From a checkpoint of a small mixture-of-experts model trained on Wikipedia: a variant of Muon for the experts, 4363 steps.
Below are experts of layer 5 (counted from 0) of a mixture-of-experts language model. Rows are named router (the router's row for the expert), gate (a neuron's input weights, with its number), up (a neuron's input weights, with its number) and show model dimensions 192-255. Each number is 50 + 12 x the weight over its row's rms, rounded and kept within 0 to 99.
After each expert's rows: "gets" lists some tokens that make up at least twice as much of what it gets as of all text. This comes from a sample of Wikipedia text that the model never trained on. Tokens count by the router's weight.

# expert 4
router:72 52 43 53 26 41 39 63 46 49 61 60 31 55 36 52 65 42 55 53 64 31 52 54 57 41 43 73 61 54 65 56 43 60 27 42 64 40 66 58 59 74 38 70 24 14 60 40 48 50 53 24 50 53 48 58 41 49 46 37 51 59 31 52
gate0:67 53 50 34 51 36 49 47 63 39 45 55 55 33 40 65 42 52 38 30 48 51 56 38 50 09 34 65 45 38 54 52 43 48 32 59 54 38 68 38 65 38 37 63 56 43 32 47 00 56 40 41 44 65 53 42 55 44 46 55 38 44 61 66
up0:62 36 31 37 48 39 57 71 43 40 59 50 65 59 45 46 50 56 48 22 48 58 38 61 61 27 60 66 33 44 52 55 56 55 58 50 60 58 46 61 44 33 36 28 51 61 55 72 26 47 52 58 46 62 37 37 60 55 40 52 51 65 54 52
gate1:34 57 43 42 45 47 60 62 47 47 34 58 47 46 44 61 59 53 53 67 61 48 48 43 60 36 43 45 58 39 37 35 45 44 52 37 47 49 59 34 68 42 33 68 53 59 56 45 43 57 33 45 32 51 63 34 64 23 50 33 41 52 42 49
up1:61 35 65 61 59 43 72 48 67 42 65 50 44 55 29 70 39 54 63 48 62 44 60 53 30 64 69 58 44 49 50 40 21 55 51 58 51 39 56 59 47 44 36 41 72 59 34 50 49 51 48 50 37 23 34 37 64 53 43 46 39 35 52 35
gate2:48 49 39 48 42 58 47 56 49 29 60 53 45 43 33 65 51 68 60 59 18 50 56 59 28 41 57 66 62 49 36 44 47 56 55 55 45 60 38 45 45 72 55 48 30 59 35 41 23 47 35 51 66 59 57 55 56 34 57 44 50 34 52 52
up2:70 54 75 53 67 32 61 46 41 43 42 58 30 42 59 41 70 46 32 48 67 28 42 55 58 41 44 33 49 61 42 54 30 34 21 55 52 46 58 50 51 56 75 44 63 45 63 48 35 61 57 32 52 30 45 41 40 67 46 51 59 45 48 41
gate3:32 48 48 32 41 42 50 74 43 41 34 30 38 34 44 64 54 67 68 63 41 47 62 44 56 54 36 44 41 47 39 52 47 41 36 34 61 46 58 43 37 62 49 60 37 45 62 18 61 59 40 22 64 38 58 61 58 47 40 27 53 36 52 52
up3:39 35 38 49 61 42 59 59 50 45 45 39 62 35 35 53 59 64 45 53 50 43 52 54 59 62 45 23 71 46 57 50 52 40 67 41 35 53 55 45 45 46 55 74 27 26 25 40 70 56 47 53 55 54 42 57 61 42 68 43 37 70 57 40
gets: "1", "2", "0", "9", "3", "4"

# expert 2
router:34 46 44 33 44 37 43 44 34 56 54 63 52 32 71 37 77 36 31 61 49 59 62 57 37 44 40 27 53 46 23 51 38 54 46 48 58 45 36 39 54 27 66 48 65 51 39 40 67 53 59 59 59 60 62 45 63 37 65 67 41 45 60 41
gate0:45 39 54 59 57 52 55 57 53 45 71 65 41 47 38 42 73 50 40 50 56 66 49 54 49 35 33 40 41 64 65 43 42 34 47 41 18 55 68 48 32 26 28 52 54 52 49 27 51 51 48 58 56 59 42 75 44 42 52 66 35 70 45 58
up0:51 45 37 42 46 48 43 53 68 80 47 38 42 50 54 45 80 25 30 61 34 62 56 38 60 34 59 39 62 38 72 59 55 57 29 49 62 67 40 51 56 47 43 55 40 56 62 63 57 57 65 38 70 37 74 41 64 64 75 51 56 47 49 61
gate1:57 45 50 37 46 42 50 46 48 46 69 58 77 54 49 39 49 60 45 44 67 53 57 44 78 51 59 46 44 72 48 47 52 31 58 48 51 56 58 50 60 33 42 42 47 56 52 59 51 57 66 60 27 36 66 56 49 67 50 34 36 35 50 45
up1:50 50 45 52 55 65 55 46 51 42 44 42 61 86 29 61 74 33 22 53 64 34 58 50 63 75 49 55 41 52 35 45 64 52 43 40 45 62 53 48 43 58 43 71 57 48 51 65 55 48 65 56 40 33 46 49 53 62 53 21 70 45 54 45
gate2:43 52 47 42 53 36 73 47 47 60 66 36 55 64 52 48 61 50 70 57 66 54 49 38 51 58 47 50 52 62 33 48 44 62 68 88 38 55 53 36 71 63 64 65 50 45 66 55 30 38 44 56 57 42 38 60 49 58 49 45 56 64 49 31
up2:50 43 53 47 59 58 37 50 60 63 63 56 34 42 49 59 55 46 28 49 60 39 49 44 53 51 54 66 71 60 31 36 55 60 58 51 52 46 47 40 49 59 63 56 47 46 39 55 46 51 44 29 51 74 51 57 61 75 48 45 21 34 43 43
gate3:59 59 64 46 73 67 58 55 41 53 60 54 52 27 57 37 57 38 32 73 24 72 48 39 27 56 63 55 37 38 50 49 44 59 57 69 60 68 24 42 57 35 25 49 33 24 63 62 52 60 48 32 57 35 62 56 52 36 72 67 35 33 44 69
up3:39 32 79 56 69 28 51 52 51 58 47 46 55 61 44 44 49 38 64 48 41 51 49 35 53 57 53 48 65 48 45 61 46 54 60 53 60 62 59 75 62 55 54 43 61 71 47 62 27 76 41 47 52 58 55 45 45 47 60 34 56 40 35 57
gets: "\n", " (", " \"", "/", "\"", "–"

# expert 5
router:63 45 63 67 49 49 43 51 55 51 92 61 59 43 63 70 49 62 49 48 34 49 59 30 46 65 72 30 42 35 63 64 51 48 71 59 49 46 64 44 62 40 37 54 76 36 62 55 52 42 35 72 27 29 43 61 52 38 57 49 46 28 50 70
gate0:52 48 57 54 68 59 57 56 45 39 32 50 45 57 49 58 52 70 31 71 34 54 73 81 53 45 63 43 37 59 46 52 51 32 69 44 46 37 69 62 60 51 40 64 39 50 35 30 48 69 51 58 65 49 55 49 39 56 61 17 46 47 38 48
up0:47 54 61 39 62 29 58 93 80 65 63 46 55 39 60 73 54 33 61 26 39 38 63 65 31 54 44 58 44 54 66 61 65 57 72 40 57 46 52 53 58 57 38 38 56 56 47 55 46 59 46 59 29 50 38 48 36 30 78 52 40 41 61 38
gate1:44 53 70 71 53 65 57 48 50 49 71 52 33 72 57 40 41 68 28 59 34 46 55 62 21 49 64 45 56 43 64 74 26 24 46 61 53 42 50 57 45 44 71 37 43 54 51 45 61 55 69 45 54 43 52 47 46 48 63 43 66 46 46 45
up1:54 48 45 42 38 62 76 56 47 39 36 53 65 33 43 41 50 34 41 55 63 62 45 49 51 50 46 54 46 47 47 38 31 65 43 48 55 42 37 52 61 56 50 55 34 39 59 68 53 53 48 37 80 47 64 51 46 40 43 52 57 33 63 67
gate2:59 50 44 73 54 40 46 39 68 30 58 75 38 57 40 48 43 54 47 61 38 51 62 42 45 63 47 57 39 46 61 34 61 63 43 41 34 50 42 60 51 37 23 47 77 63 51 55 19 48 48 52 48 44 46 31 45 44 58 53 52 44 64 22
up2:37 52 48 61 62 39 53 37 63 53 49 64 50 35 73 35 52 67 58 67 74 54 59 43 57 35 73 67 32 54 45 46 58 55 54 41 63 60 50 31 53 50 63 38 46 61 40 53 53 57 60 41 58 61 60 68 33 73 40 38 52 67 71 39
gate3:21 54 54 57 33 42 54 40 36 43 63 43 48 30 50 60 31 43 35 49 47 41 39 81 40 43 62 45 51 46 60 37 42 43 70 44 40 44 66 52 31 38 45 61 78 38 54 25 59 33 29 46 62 56 41 23 69 48 47 37 60 33 50 59
up3:51 83 57 57 44 53 45 66 54 53 26 32 57 43 85 59 56 24 62 67 37 57 54 54 60 27 44 69 60 54 54 59 33 31 61 32 45 40 65 53 42 49 42 51 60 43 48 47 70 50 46 51 54 35 45 45 59 47 59 33 51 39 65 48
gets: " the", ".", " in", " a", " of", " to"

# expert 0
router:45 50 39 51 41 60 40 60 84 26 36 38 52 49 39 49 39 47 49 48 60 54 27 56 61 12 50 40 71 61 66 40 46 84 62 52 64 79 67 48 51 63 48 39 39 44 51 46 43 69 61 58 69 53 55 57 54 70 44 56 45 39 45 43
gate0:61 41 39 35 38 55 66 46 74 30 52 47 66 52 67 41 67 44 43 60 57 39 56 73 66 48 35 47 45 59 59 39 79 52 45 46 59 70 33 53 52 48 38 45 39 57 48 41 54 41 62 57 50 41 35 48 50 56 56 40 48 41 62 37
up0:58 50 46 31 54 51 67 59 45 48 38 62 60 61 34 59 69 42 38 62 58 56 52 43 50 47 38 34 31 55 47 66 30 37 52 46 49 45 45 62 41 49 60 53 53 27 46 30 64 55 47 57 36 56 54 48 53 56 60 70 51 69 58 47
gate1:41 63 25 51 29 29 47 56 61 45 49 43 73 68 47 41 14 53 49 20 51 57 46 48 41 34 52 46 35 41 57 42 23 52 64 46 44 30 49 50 51 28 44 48 62 45 52 43 55 37 62 47 49 56 48 33 72 23 58 58 58 57 41 38
up1:61 36 56 45 64 54 53 36 25 57 18 49 38 50 54 38 73 65 41 53 30 58 43 61 46 73 53 43 58 54 39 56 50 62 57 40 31 58 53 69 62 71 56 52 42 56 45 49 37 62 65 52 39 29 65 52 50 41 50 38 45 34 54 62
gate2:54 56 58 63 55 56 45 54 52 45 51 64 47 65 62 67 77 42 29 58 59 67 63 42 32 70 37 26 43 50 50 58 62 38 53 46 43 54 56 59 61 40 52 33 62 58 38 43 41 35 65 36 65 57 60 66 38 68 41 57 41 50 48 50
up2:48 39 64 64 41 34 73 62 32 39 42 50 77 65 56 63 37 37 38 63 50 26 57 48 55 23 57 49 47 67 39 44 54 61 44 29 53 31 49 36 52 55 50 52 56 49 54 46 85 34 26 56 64 59 43 38 46 44 73 41 38 66 52 33
gate3:27 37 75 37 44 37 39 74 52 43 61 44 46 60 37 23 41 52 57 57 62 71 52 51 58 55 56 50 46 53 44 45 47 51 58 42 41 47 58 41 68 49 62 39 16 46 27 34 40 48 37 63 43 25 56 56 61 27 90 49 62 56 73 36
up3:43 48 53 53 42 44 36 43 50 55 49 49 38 28 45 71 42 56 24 64 37 58 61 59 62 35 56 49 73 31 63 58 71 60 61 53 59 62 57 53 51 40 27 63 77 39 49 44 54 47 61 48 64 48 36 31 62 55 63 74 32 47 65 66
gets: "s", " was", " is", "ed", "ing", " were"

# expert 1
router:29 31 64 44 60 65 70 28 73 64 20 39 47 47 57 40 36 56 45 53 34 52 49 50 68 78 42 64 48 37 43 45 54 48 66 60 52 56 35 67 38 48 51 29 51 76 45 53 31 37 38 51 50 40 65 48 51 45 47 58 61 55 56 46
gate0:55 60 51 41 37 73 40 54 48 58 56 37 47 28 49 52 68 69 59 67 41 60 32 42 59 58 64 50 75 48 52 47 25 59 54 48 29 39 45 38 63 48 59 51 51 52 19 40 60 53 60 24 43 62 63 69 45 35 43 38 70 48 56 35
up0:68 49 29 67 59 57 54 43 67 52 35 47 29 56 47 47 60 42 54 54 51 48 63 42 42 54 36 70 53 62 56 43 46 53 63 62 39 62 52 19 52 62 54 41 58 55 42 39 51 61 54 72 60 21 43 32 44 61 56 50 44 53 43 58
gate1:70 69 60 53 47 70 38 37 38 47 63 37 26 54 30 57 34 37 50 50 57 54 49 46 47 58 49 61 31 69 55 40 42 55 61 69 33 57 42 31 29 37 56 41 33 62 33 38 33 49 35 65 42 48 58 57 53 49 54 59 47 48 42 29
up1:52 40 58 37 64 68 32 59 43 35 53 51 32 69 71 58 37 46 36 43 44 42 58 47 12 61 58 60 47 61 73 47 55 37 42 52 36 32 48 49 50 43 53 46 44 48 43 58 47 68 58 55 40 56 43 54 58 36 53 63 40 34 37 34
gate2:41 53 57 52 33 62 31 28 41 66 60 48 64 50 36 56 45 40 51 53 44 43 53 51 51 61 26 44 55 73 47 56 54 61 54 07 56 60 34 60 56 65 60 59 54 34 83 57 31 74 44 65 60 42 53 32 34 57 31 53 49 48 41 40
up2:53 53 56 46 53 54 70 47 51 41 69 51 48 49 37 53 44 33 46 53 42 43 60 56 58 57 09 69 60 50 44 31 47 45 52 65 57 42 45 46 36 39 54 45 67 47 48 47 28 61 58 77 31 39 64 43 58 57 50 42 55 54 47 54
gate3:42 52 48 47 65 60 48 53 33 45 35 30 65 47 58 66 60 67 50 54 54 57 51 43 44 47 58 67 56 54 37 49 71 29 37 51 41 54 45 42 20 45 80 43 69 66 51 44 55 37 80 59 40 36 77 62 55 71 59 63 66 40 62 65
up3:38 54 59 72 48 33 43 26 61 27 52 49 78 75 57 52 52 45 44 42 47 53 45 33 53 61 58 43 51 40 41 67 62 60 30 44 42 57 45 37 48 53 42 50 83 58 39 64 59 62 14 47 64 60 50 60 60 68 48 56 38 43 70 65
gets: ",", "-", " and", ":", "|", "),"